Experts of a small language model: vocabulary 32000, 4 picks a token.
Below are experts of layer 6 (counted from 0) of a mixture-of-experts language model. Rows are named gate (a neuron's input weights, with its number), up (a neuron's input weights, with its number) and show model dimensions 256-383. Each number is 500 + 40 x the weight over its row's rms, rounded and kept within 0 to 999. Numbers have three digits each.
Before each expert's rows: "mostly gets" lists some tokens that are sent to it at least half of the time. This comes from a sample of Wikipedia text that the model never trained on.

# expert 25
mostly gets: " on", " during", " in", " between", " over", " under"
gate0:487534445487431538490520535461522474462456544524469502452485470508488497504440519545518543522508543438441539539488516510480542417440481477484561459571489521494489470483485534564491508445467500506516513439486501523528523466474499497526409501510508427433506463529473438502506521517488522535437387508519470588469414425564522467428496551561521471520475508444549482426608491489473551489518
up0:479446557458515468522529508493509473578510467493569446464424597546424501445520534442480513493507442499496460500415513576500411494531568483516517490509562531509487538450493468465537409575540475507493528505510506530505482460508509497480519466478557510472519495537495498529529513473490504428512415496501560502508588468411433561508569480481520567456537543544438536557485533500531467512527
gate1:518523503452575519451490501520541520544483448489466491518553564507542484491520522464562534549488483451475555563553452436527495531554524510493570561472483523487512484476521479441493539485569511491510514545484522466451514432521547461473497562450480480444482501498493483440542504489448481523449532559506479459522545480528525485535487521466535478453462471476492527516503598459479514502551
up1:491509455487472515478456570510540562454497513525558508502415462537517470499539510571495566555517515525508514470515508509490510520448448562538492527476468517437441509529502528528530489509473487551518554532544493472561458522451471517450548411507440571493523475535475558570470446534522537500559555579505514589540505451458411448492514526501468488552528498460521483511464530582470568498519
gate2:496453479526495429599423548476536463552451508534510518503572518487481569473541521506468436518455446531444506503463518516500473547484459493530502497451447573452470536453474582490496510436533441505511480444559490420464421526480484489516498457543520517451495491544485425459446473451483494475481490540470509479480544437467479446508490461448530493469508548527508521497433438474472450443489
up2:526543543539562496474504515450547487484536577470482474555535456533434551560544564455499448525452502501489516447474555517570508481542521491502470470479523549518550494538465640500514524588481541465481460438366492510531417453531547465474511487449469454511548510546468497504510460514535532513434439491551596534485485472509602539470510521473504548487408504495511501494509501432568467578488

# expert 50
mostly gets: "ก", "ร", "i", " Kha", "า", " Iraq"
gate0:474492512516520505534546505432419548458553476405478472490484465493576510533498423441407448514550524432512508463457527461482427518556476445443533506481543554555478529552461475499519471469509483565491529532436408528564538489463422528448464486516418484537496570507494476450486499492514486505453514531485477460468477463523485456418534474497498551495510514465494475431481458546499522515430
up0:445476533514536504527586479481418532457545488431464481504533490508547505516471408473424499499529498460539479439481496505497429507493452482395503542493497561536525508505442468492475464509550440577507556472438464558531561458460408530453529487549423456537493587500474452448420530454478468477502486505507505487461491493547462445427519489499518536455561534512490443450531432517507555494409
gate1:519460476468442542533560453538542503563485537490464492491483494448513429529512561443569531479471523552465471482512529508483561509476523450476526443463522517476406475493498447500524525496569560495513492501532502494461516443518535464481479529521543458517510562507490495507590484495485526521559461433545564560551523565491486461596485515531543514404534504488504572502529466510519417568521
up1:533489436494488503470519407550475518510494447506494556621547473473447506521453541478554450496456517580460542417552486565512480504499485560466512444503515539510441560564521560470551516467582495525444491507525560482478561532566513489561495504461537444448447487491444510506515497419480461506517482512583479534513531475547396468542494563554526494473516437485505525480493467527491478526462
gate2:561530473484547462491447424430506521464472471532505521490507508441457530440470539488560493481486528463565583557556457499488513490535504429577389519483504548546518507556477505494479542494471431519499537464522452537516512468439501539544531457467470528500500519491496520451539532460562483541466528452553508502469540513537500474508449540465546505520561523504411483500480576460558476489564
up2:447562480481439529499541579516518576485544535524501543572502450520528503476579403441471521490526531525515412423438485519529499549574482526492480532526579468544519516463468465570489459523499533574446485518521456458547522408506531458510454509521498468562471481527542535463501494491463602534541482493542457537506439410492491470473550391513561495534431564496563535511499399554526531470515

# expert 15
mostly gets: " on", " during", "On", " in", " by", " along"
gate0:477522502567528496482427486514529577475537493567498508492483547547544564502553493476453410498511454424516496516458453450534583407536447542508557559521554459501485561490522514480533472478544395500457573434507460538553418470452550560534494501522534482503522546478467483496403435521458534503436507472477513556375561446464529516509524495548432499541519447466539472534509423476513531535496
up0:421547509468569360428471521512477510497550407439488471516489458526544414455480571474544543432421483518504508453528516506497525506440530467504428483498460507468554503485485501501451540513460565493534453503457559522514522522476550564452434532507476482503502512453455567495580529421576556492598454477532472480528456468492466548521495470495481503455520553518484512513460515569503516506464
gate1:499556535498470478546538395475477528506506490538527483467490420477515607501416466486410546488460502486504475518522449558521467485447484527477500498546476515526544493474495551414480571516530534517437515514482442441439484474495466543558435496467517467549433493480504428560525478462538560539449488474465477487477540515555570410447485517498537540470475538487530522415530495483536516431534
up1:497534471456488558456509527514436486557531473578532468485477527502554521508428447483411638483411437513488458548598452530539544516541503527524557521586467493597493470502544512507489537477551489535504509527543520415456482464528473457497448529474461487448454451513514496481531525445527515490499476489506513475431544514523484435519586535527486463473509508508553565440505526471518558413559
gate2:431517508414519526541518561469535515424455556545534502487491498534497503539522432538446513521483517496412472531421522448496508531495477469504555534491504527488525483474487510479469470480519524520497494488523532593491463526444461492405512530446464498419519484471456516497516510482515488524546567509564521483456544492483553545506466440468420530480405580469475576495410466495462393512458
up2:552474584526471573502441487435512477500403492510513464502564536419519498492447492526511538449420459435460458478456507594497483477474466466467499547549547552438539481567508525442532503553554503537500567430499485535513500503601480497520483562475491472532529541508525449513491544461493493570573514465517378458558457449477472528510496507503592529574442528506509477475460513546494530498521

# expert 58
mostly gets: "&", "HA", "PO", " Ian", "AL", "UP"
gate0:535533512543510546531516531487482580539510551457473476416500514538459457509456509473553542489521514448519553477510517541480518468446524485519494503405576545571435460514469516532534493533524566436521453569510557539485531502519511449528494440524519536455561537577511560423513471481528501433484542473469541551504551465544505520487534468543480469527459500510423543542468488506428467386552
up0:459510469537496508441443481505497487449526473496532436481504453552537483494528531487516513499530495508570509484499463448536525573550499503507487477509516562492569585487419440509511464502511525577494471497560434434511484525517450535551419482534548439456499516481505394485447469532566496483549498538534484540422504514487487481525440514548582501507521443483425530503540550529518522474493
gate1:498466499552454458536462509541474554476476556464542481461511454598479480464446480489451513497464447445498494508507556449491517467492481552503532585462528534548566505469483505485498519488405560491473522520444520543470492502506467479517542583483466573463482476502459513512451507446412469489486450433469468521607540499505513503484524495455490497504452593510477560414507455540498533460490
up1:507507482447513564485587495467412453493537453520490536527458470396497519471514519516502437523495564594511518498487473529484457533526495518495507437553522449491375567508552510515551485444564432472433503504554517478523477509532490479478471391471526461490578519491556489463561467490527534543520484501509505410472457512544519493465442507551490505508483455483446470607509527450494466533508
gate2:417455528511492534504531486471523431506427486511547575466493455522545480550501466480512473503516505535434473545460484468534476481401536433553541414540510556506497380497535471584482547484535504503510498525509494508504443443475514477478554467500471442553483474564520496469477496526561447516513476474498391462443507497542545475521489535540570471478509500475494511515487534531527515487490
up2:511485445464499512516460555582469490484527521468460405547467494445494543463518525540465483519446482480520512494569497511498561524580516598451501583392467473519538597501493554433500432486493463478525501474502466483488568515524438482480411495506512494384454515493481478534546518471455497514476542484507547535549518471429497538505477491489485467456521412523493511512515523496461463525502

# expert 36
mostly gets: "mann", "ić", "sson", "berg", " Williams", "ö"
gate0:596443485538559493489449517510485469475431514478420563453520446547473529407598539471485481413546512542530498488523551457490487491472582482494472529554500558465490460457484548571496498514518478562445472495513473506443539523563513497504507526433467501509536483535520470450497538407505473474545514523536523520499508497555516503470490456516436469540536544513479485523554467528444611495509
up0:583454455482558478502484537507539483539460497433424551450502491505400493489624476464474527447562490550543516553500478454555478540435565491524504542508454511518495499486517498473488459543534468542485575502514478539475504483553522420480561458521510520519549515544509490518473549478508486505573496548426504570536534520508494545432551418478443476470507555543492465538536461593434618541423
gate1:539492503590535495489484440531528423528494483494445526498482470519513534451487477424497504438504474541535512534503497498549484466484554454504563497517487497552552494456509467476485535563484545438562418569493531429489532473548504514517554476484517464512485515460448497507560486486460494518479460393557443438341456493542484491481503522517556492471538522429535492515509461525483480518504
up1:437539444530468549484546533522439528553478513541495460475480533465377499502552519560511478474470584485496546514508491477424549527486547530494466477497497496453463470505533502495477509496565539474483560465495539407531496616504476460511454535557547490435516517593516481470453509511526521522488503525482479481558472447508462491547506485537547498547499501554513471468534500470484535479446
gate2:494499491458493530514469510479494573531555446547524525504457422451553520549458521508533514495507460468452506510500535464494529508473436565585483516533481487522516521529463532512574512538507500513533525521557476512471521454486517501410543517412569465534550512571418476489513456556494519523538485478507487522466443534491501468494485436566473525451467499391505536476465436529457510472488
up2:447448506550490475595563520577507437497493516452498492543500519520517480459506524512513519502434470474542521524488479504521513444512527513470486493479536554483454498471542533451479487443477450497494533535475573516473453542519543514638422497578439492463475510450489496445530523465545480475556493488555456466541502490471473488481526550472531508573514548511477538515539503522495480544490

# expert 44
mostly gets: "es", "See", "os", "s", "ens", "ts"
gate0:488465598579538430547520562553470512613527431468503447531453514493477517574496408530534514425484513503426481481495530521462483488488573535599522558459533541450526531497478508498509533435502512531472522509514488488477460526544484493397439447547534564492472522478464460520524515460498511524529425496478536516508476401408502491578471519524451559544459528534451511561496529513497470481558
up0:439544512482453546447490400511474499392501506535440528530522499506508483456481510548500500562536514520516495544500370446514494511487415452488441472589445465503480544477542557505485465502499475584514473510495494565506498436460479541475476561562493485507544497502469512522506597515496546533511547482488473482490541604530527549472541492501571500504497462470505571520499465538503522534495
gate1:550518482521548464508476471510473514449542530424577500587466601491521438497506526517501507511391454514584520573425501523523505473514557507560569461453535573480544491444425522469448479520456472501487535489610499510366491572524506557495490517556531528531488466512563467486490560546525468488481415496407541465519445601545449464545469551525485437476461487517413518486468489553488526548488
up1:528487530545425473469474513489488559511520458460437498508574509503492499518502480521566568499487432510531513465487482607481480459517562472537509478390526533467519453446434474480525559538504477429474520457523523536455510550535524464456448486458484500439459523487530435495498557568534468454522558529530531529432527548521486446467547486502456490496519506504489463505472483494409531532544
gate2:515509516532548528526460502489564531529486511480539538578456513489476464561464496479472564460575454441497530550495456535448451475553500488467485503519484493463537493506554424505468511444425449461508564475469508531526541509577447520567497445505448459553475508578472481456493499465464436483504483542531580511501483540496524451490449503482535489480433492475512530465565437477497428520544
up2:545456535511489520573478424500563511508468542552519539597466524493531462493448554537451580475558523474541531533494508581458528529551469533517532526516512492467520500506582479496474520421510507526453493473475419521487548556589458509555518506474424470564481547557472431476538457508485490509521412481506502521510487544459500530490479461544467490457465577481540546484543437534439525488560

# expert 45
mostly gets: " In", "In", " March", " in", " May", " December"
gate0:532559438530473524506434504517544473483362512500489467539554444450523442501488455565531495557504450496499538506464545499592495488499475461459486494473413458449551464550489511459537489483543525519488437568464539438505464525434527499531521483490525458548507514512447515514465496613523515513484459536492546600482512466469480456587469473405523541528460482522525428473495495443565508467526
up0:553527515504498559480464497441455494537397566544519464572549479427507487567486461536502493546485442466447481470453573465572444495487494524479478505449458503437486444530490533494468482529556518524510465550452482470450458549495514506509488539439515519493544534477466536531539470542493508530505479482415505572452540449503476529632428465442517507521458517534484455542516513397454495417549
gate1:530497544536508465434501485536560496507539438528531494535539514502474497448570512492501447492563556506465460556504513582463420483508504493450557466471542490499525503449510519548486473508489505518552501531462476537476510460408444556518531507476398564550493546490412590511524539507582497516516523506526507483511485475511466517513527401544463523492551580507528534514542422512483511567441
up1:534505522557521510443498508490535571504509455522531478543514487500433527454585468584516440502584527516526504583515550584463449503495506535485546487488539502476496508450543487507440452479535487493532447540472469515508505465421458505557528546506438527507505543488461568556549512508558550509510558494448492475536496526462565507530521468560490519490564467494501507539543419527450509565493
gate2:502496512484472497451494506539612499511529584417490491532566504485526513551437413533496477461496495527469543490558529515473522463431461556471494626449445558503487467539485513557514515484471454446512466482530525434395489499502509484540428529459478530499485435529519565564452478480517535531498494548526480525498422466498489482524489486497502445640499475489456470465522487523520542560494
up2:487429560521543521507433461590454508536486385498552571524450509493490529419441553523493471515527469474502491523522485557487500499567558440514504472506534468504543505517553503502484460537491502527615544497542516484520547480510524519540537500480504455515549461474457434488505518460558538508490504437501472476507539479575442476461511444564536460499507515541502576539431494500529457490512